python train.py --num_hidden_layers=12 --hidden_size=320 --n_experts=40 --experts_per_token=4 --d_expert=64 --d_shared_expert=0 --hidden_act="relu" --moe_layers=[1, 2, 3, 4, 5, 6, 7, 8, 9, 10, 11] --router_score="softmax" --normalize_top_k=true --routed_scale=2.5 --balance_loss=0.00577 --balance_bias=false --router_cosine_scale=14.0 --init_std_router=0.0223 --lr_router=0.000542 --vocab_size=16384 --norm="rmsnorm" --norm_eps=1e-05 --tie_word_embeddings=false --optimizer="soap_variant" --learning_rate=0.00212 --beta1=0.95 --beta2=0.95 --batch_tokens=32768 --max_seq_len=512 --train_tokens=239900000 --max_steps=7322 --dataset="wikipedia_en"
Below are experts of layer 9 (counted from 0) of a mixture-of-experts language model. Rows are named router (the router's row for the expert), up (a neuron's input weights, with its number) and show model dimensions 160-319. Each number is 500 + 40 x the weight over its row's rms, rounded and kept within 0 to 999. Numbers have three digits each.
After each expert's rows: "comes after" lists some tokens at least twice as common just before its tokens as in all text. This comes from a sample of Wikipedia text that the model never trained on. Tokens count by the router's weight.

# expert 31
router:480506470509543533445533477547529471529549515484582513477510554486533513514454467563528542450471524508459486508588475435547531522509527438479494481525470450446463518492461566488499602552520507499462508561560486514516519440555480472514513460476534443422503505437473479539510463578503541504508474477499496476465449523507441477547511479552462488449480526473524516412468561481477486481470511491471441527532521497515553569478518596435473546465434416556485493436554445482528446547546485
up1:486495501557547533579535504519492484446474470544539492559450550526492438525485470476436528490477577453494540547441518520476529515462476507466538487477475517426513512531487534526560606554494505491399469472430543484510584457503459480404446479482517449499494423507482449461494547442493516598520531542479390531518492470476500546503509455477539486482481463508442531477517465453466526445482457470520462546502496498457524414463422504523461476460472529520456606502555550465436500491524518
comes after: "9", "0", "1", " ", "8", "–"

# expert 16
router:514492468498472491426513503515475549519553416454530500491467584489499468511496535442438533527552521492495492483460468498498461504520476539499481464454466449493593461538491475527503558506498483528535473515527443478504558457456436543528536416476528446441519527438550533454544539466511539462467507481526466482462509443513523439445529465601595490534506516562483484446474474465449549559498511548539574434498551520473469469585488468503463506492511507483502646524527481456520539453436493
up1:443511383525496496508519541538516459443488501475455423504483448428479465479451542426479525472537553447459499537500544436435500492520495517509520519427482515499476489440521565542538525458520630558488493421489469509485489475466526515506572479481443513437513545488541531524503509473504460525514536522503448479529509518476521486538470456500513484525495524550519593520511449491509451601542515465515556502505505522462473560498502513506536464470543556490520535444491479444518485478516522
comes after: " |", "|", ";", ":", " August", " December"

# expert 6
router:529420451483548407505532511482526524564520494411539505485483501535509526578532485546496500451417458482506455501527471470532537438522513498497553466614522540482511501493471508479495502549461430563519517519518547462624514515450495489492528512425507503510585479536446469466497488504482532491483515554422486488461470479434537507477476518535547530427475518493542612463458560513521476491544451409492540455452558561542458434561528477499524540552480566464480498530494471517481458500467460
up0:449471504536486531502500496568502446524491467478521476524489440492450485501536543453544574436482503499424495522545517425445478520549497440519506551495492440503488518461504469478504547412492517484474543533451485489495581543562383498457455526565464583504449529495488568483524483477587456486517440460519479514483483493478522601491519453517516458518475484574469497494589485487486528440541522508479471525380553537463443478478426485490543468530536494462507533465570496403469514473513492
comes after: " |", " (", ";", "3", "5", " on"

# expert 20
router:492502489463531462527513479401469492519534479501438489517414509481509525495544543517491484488468475519555480489536508540496538483513447448498536491504440492464534586518418490458528491427526420488549455511539431507488555462430540464480447503472453577529556513552502433483521506477410450497417504518487557521472532496574479582516511515528400483486454452476543504522470534514530422504423513484471510480513487498454428585535516479467446558526471545459394565539445475466500416459475465
up1:478483492461425510482502492521542487495476527491470483466471552501481503529539504467613525481538529480551458496524480439561552469523513491499514476494561519413571493449491447467448409544474465495493461479473435480433542530486437565495494477445536432494439523496430569507546515427456477511491491592436511497483512401565556553463505461490533507525495569517466512477433454488565414529457484562542494469514432438491482498482493500508577522526477513461523531559527549548500521543483471
comes after: " ", "1", ".", "2", "3", "4"

# expert 12
router:555404508464506476518500471420473427485545478505449558459519472478491574499525530515500498450579526485611461471498462477527540452487494529468549474508452503453497467470489440499429514585458422559537463472537516519497493535567512529486490491503441506497531554530433470487512491511517498533514499473477519569596538536466490567490538452470471499511468471514485512475573513510513499522457477499503507571503532555545427522529586470476525483433562439474516564569513518545548456539567544
up0:481491447525446523492562497471501527488505465564431561502451520450433446523431472574437502559453547545467443477387454419431530482450499458471520532494514473429494504473497475502453520407473473495500453538538482513517481504544548518486490505513561492509501469479491478507555498449511462443569486450505530573508503525487531527476443487502532479441539578488587560502509547541513479425502466469560503491517566498510470452459475541507542515466462511461459495523422502494486489514612536
comes after: "-", "|", " |", "\n", ":", ";"

# expert 33
router:478551588428469476495497481553555471472473483514520500440466529471501453540571523487468510440548542559542425476460529528527475583466527514486534525401496492459471494517508402465491513525519573527448488468515489517425460423523539555445518416510530519494536571510462459537495518479501495552494506500498494481440510568518521494473468599467513486533510471579492511484464462509509504433515537468524474500410512573538559411440467531504555477461461490512473453546567518572523511553517498
up1:537517481459517505469553518543532502423427487510508555528457566562418556535573510459497505521565555521450482533485471522501535485481475515518550414514440482499532495496613456509480430514494524466506444504501445513488476482510465559464450539462488425458513483429470452538447448467521515516448455519549528523513481604463490501515478544524504560515523520490455494528524543524501439511446471525468521502501504522527484471488539520488541481448489550453434466459606483469430478515590483
comes after: ",", " was", " is", ".", " as", ")"

# expert 25
router:521544521538491580524387509471551450519537445498621497509520444491560484462411554471458499437462481490440502512504462533425481530512526522512464557514535511483483503528566532462603482460588548531467550477568551537469482512473440509487516497504506536476467474447456575549480476550492469458519518529531536485475506528492534463477490499481563530503488497442507558460469446516514478488561534487554515543593500561471573463544538466478476496501485453584470496489472536546516470513508441
up1:443468527557524507501510521467474494583473513525505531485485491533483431511521505542435472499435417500477532467464478449528501471512533444547464426396455518495493489481541517421502617476541490501357454536473430510458487518505472542514457487467469483437535539543532452459447496494515474496545519537495522498494539506548472451591519556485505501499514557480530481432521460519463479458485509545470484477499525534383489430425575473505506499571498512460479528577446511477518528545508431
comes after: " |\n", "\n", ")\n", ".\n", " by", "\n\n"

# expert 30
router:515463513431477500510482463521511470506530476473584523510531514493509580515523537438471499513501418515529534464505541590541498507558509508471532584554580501437478520563511522487553580544507535515522541486555543532543502475545448545524462471483470563568423488398477512524557496478513455524510527529534569498533506474495537524564532478497490596513504530543406467556515440454484461490568548497498475567471508589572464500470496594471529529458483500490528507499488522474526508488528460
up0:506557491488514484460526493501562518524547579476490520500530520502503462530495484510528501452557531506505527444514619559504482504546522503482540512504504561431495579510475497450537526466480437552512540441478516496480476447505508546480503469539464478517496517494565561567556498503495556443458483488544539542563488536521467488479555513438513563536514501524525450514544485473541531426478537462533488519452441438527477463497551457522497522493527574487459519427422458524498428460432505
comes after: "2", "3", "6", "4", "7", "5"

# expert 35
router:563515512431542451472517505539517548571466523461506448564511445489476564546483465417516537481528440483515466472479439516532468535507505414461458413466490456504506465465480524489488487491528513512462504513517515547440505585555567412516508506478540521597441545485481488524461512469466500451508520455555502564507492491455484568507536441508509516514525555499522559479460527467464505447483537524428529435505537499459535464479476497505531425593538531480414470511494505494502493442503521
up0:468476464504511528501561450506488447570532521511533566529508481532495506460479480508527473424514541476437478470519536520523495462453544473485562507463548457484536454529513535549491519477481479471425485607449526542494513521498515413479478511410535556499401435495488463540500524524540489467482502508545462569486534532473509538483564506474534449476496494457468522483462506496521505484604530523494521385576516491455483493517524446504482500572497524428473571482450501549426454511515452
comes after: " the", " New", " of", " The", " was", " in"

# expert 17
router:497502498583504499525507449517493467508520499616512467472580552475532457479473530433437486479568572475423401549489446496510468477477455539530493477498554512534522495483508506469481536498645472492483558422514479447465495468471514504550459484523463501486534498476527566527544556429499498565538494494537576427485530541535457538475518492451506492485535493491544500538480453506508497552543507484513508467512541548396459424543506495551484472529578516545445439593505532519469575536457521
up1:464522434449492440542478441420431564513534536503477472472504517458539468506439448505483464485569485583530478508492573531504501525486505440491473525514463569493525530483503470530507491425499505474483513517499477464530521606541523506456536488450588585511498511583432479487481471513493558525507482554482491479569470489460455526537508441506448516530552457517528412479461560505474523493485508522541536414582502537504487557491552508428405456559481501485489542494516508466503503436529428
comes after: " of", ",", " in", " and", ".", " to"

# expert 21
router:492565570521560497528480510488543516515521488460535504443551546474431437491527498468501493581521501437480446513519435526464436484515471481546484471571468468517489500551469524532502495526473518495512515534547464555541509469545532484438528579437518478404480514550437526463536517567468476532459474577538501529448443459454566552561416498537398499484511505493493471508499458511462559489554507564544517463492458585505472431451423434528533523522472576484545546497492422430492479453515480
up1:514552436481539530552478541423440416502462547517495465435521504495459478495489521473490496569453485484489521582506505554525435452559484475452482481563450580555452554520508577499523501440511480505480495581494525450560455486529455562521514529429467503573533473533487459443496517536483552539548511516510599532537509619448486521496501501511527520587525403506461515553453449525506478532529479423491458493552451521536488547548427487492501501536529525523515476506503478496523448579489580
comes after: " \"", " (", ".\n\n", "\n\n", ":", " =\n\n"

# expert 39
router:522513485548498491502527477533497526423532527505517452523472540496489437478457553517566445548449586430535522518543497494589504530452537500420512488505428489473501552489485562468502462593476473469495560487475520535512501484528519501464535507392526374500422514429457429476551538530426497576518474487455468475525558526511516480523426435465431524482463471514450421477536502519549469532538381498522580575545487506496467525530469463534528497505506472556460517395480469445440487439524461
up1:505496534514482491460482562538536477469576479501542484520500513559475523455449488492537500417523531548536534502508548463457501514450398560483478456471522553508437537430528571513441520451506504558426484523488500531478443532561494524500496496494473446515452536470501435446517540535446397509393500512534504486464528543503472474532505500556469460480503494492535495508511478459495526518510554463598535565562507513479554530391505531471501467519564512493434515429420501462496589491512515
comes after: " ", " (", "–", "1", "/", " \""

# expert 27
router:537560499540531572493467498555470528494563552440476576464544452531415471448527479498396450504537440473475545490502453480497556552544507527503477491467487475527517478481532484495497492527454526560517474561506617532495583502566524440561530502509534439517500589530508507545580471413506469536455446515519462539489532470568445569536530484544458434515509562493478485445483500444528504458530510508465522457501440465513510557566510468522481459464504541482456501531514481579532529450460567
up0:530447570562575540547460513487496503511488473535501458516470414508480593515440475520540526607548550530465509468441491513524493425569502489481498503442522517465455515473478557506495541516508520519543513500543512516502475515554481567532487457495469576550538393469509439399490534494409504467469538510464475464499490477505563516505498471519455498510516527456509512439516507511538523460544469546474500484551564480454495503531534477568481510461464539514463506450514510509526510489406526
comes after: " the", " a", " The", "The", " an", "'s"

# expert 8
router:537511427481430457464544451571483456481511530512513517540560493442486570463504459563557518549493565561510446533495532433494486568591510423520529459513520500549478454507479535456543436483482496466473470411456494509539508489447493487488468578509492483494541449534512516496502485536449444455534510612511512497537496515496437509491488496544495555521437434473489469437524421506496540502484470525596514486580497471535429509458413484495484484447530502424578437571542466532493488522574509
up1:458456540568431508427465513533456543388562487449584465491512590485539498502520437550538439466490461478526506508517482464523472513570484523537508519451485542432492472516484513492543458471511543586531473517445492575467526473510505481523500467553482483497548524490529502520493523444514448514562439533493523518481501432485485511497506442528526391521440498569515435546401518435568507515539524454501573460451442529577524464494490523463498517523451484525501532525470456531421525495473486
comes after: "2", ".\n\n", "\"", " |\n\n", ").", " Succeeded"

# expert 18
router:552456495465539405499499597457451531471410486521488493488523608540514520506532510476471553462499506472466520482499496492448522499496515465504560470446511523492481522506491539442467523531465444457506514525477448459582478477441494462590504525466511495507475452533576489451514491478423541449546474501516494532448555523549536507410537464453458509524404549550570430534532436496510440482468452491572484477433401480482515483505484476458446542583490538565604505481532498510541434546582518
up0:505446498474486444508482570446557512482487463528555456483505508443558481444486572542499485456464527486442412525470558561511514495460546505506587491574528603434486500533556481471427482515467469553481404508500518470458486544498450391544510422562498549489441506560548436505523563518488481502498447464548442565504490508463481482510500516538574469496464539462548510549542529454497476491525459517494518507512497454552497523502471477507467470533595481525496542446502522511446501530475502
comes after: " |", "3", "0", "4", "5", "6"

# expert 13
router:516437441500453467526487529450490537406469529539505478574506527491487540564505521595457439552470484526494500487465511502506483502404511458461515480520508519507527464485530539496453542557484554486503451471528467538491495441477443500433485546595469471461485495457482486497524554444463429476606552565449492549512478447413474506541516436438509496423480409512534549551443542528435574499560551502474450487494532507545446506479490447478509523448455559553528461496558554477559468525543425
up0:377497602526525494517477484429532471495529575489524440512446533453412520564495486427505475522452488517426468481547377465461461450524509538483539524520544568437420464473460493472434497557503495499505530542552503396484513505510445489506496532528528443460543505514486443519481550533459416522524454513487516549434450537449511450480449460557455558508494453446473497491400483517473457523446500497499389520474458489447501489436406507441469432545532551514454512552457465442467466561550557
comes after: " |", " (", "|", "born", " Born", ";"

# expert 36
router:492507544399500491532488553471485508501530509497483504435448533473534597552542546521517495533482480504562485465460534477514518473460509507548455454515472490516530490448463476453519523500500522528551456535459505444488452538518545480510526498495510501541544522567474555505506557514454501488515525487493500502444455493475514503527596517449528455483452550474489480519483566550516492436446468480512576534512464613526445482490521531451473494545497489518415528513519455424520518544547417
up0:501499466491485574459583487421452435530485510512496541536460505578471549571479505499561485506453518528471497498483581546450474531504455488511514511469536458473485561518522556467531574578461521511507592510450544479446514515500568462583514482432496511481475477503589491483460442502494529543577473519468507480561522504562472484430509478417497480442534474483462488559533500506513499570492463474511507436480467546501504471455488557497514452521549516482419467439498503477469492518443452
comes after: "3", "0", "5", "4", "6", "8"

# expert 5
router:435470455519475541534519516549432538550587447474445558480492469503449428510494519425536471519458509564513408511465539510556470393515512525533457561495478441561488467515450519441461510543514448475517494524526519488505471562480447522518517536514523430507531498492535547519537417554488485461467522550488560529442454500508543520475563467506480479442484484543515427508534509475464566479492532490466478536512545510547566463547529520488583482575615513619457526552533476454511511486464451
up0:525582544525496506525536468541530459559462517512496494508492516505497519424452539496486523498510466389464507538533414562489486436500479490479456512539458429488485514486528492512482486553546456611473490533518511483487558571483514497415402587540502470487461543506558479572521482462522444524521465438577469535455508536471498488510511541472462512489474528568502521544481504450520546541534500468488515537489574505502469467502475533518489564521438483568397486538446550586547451466533479
comes after: "0", "1", "9", "2", "8", "7"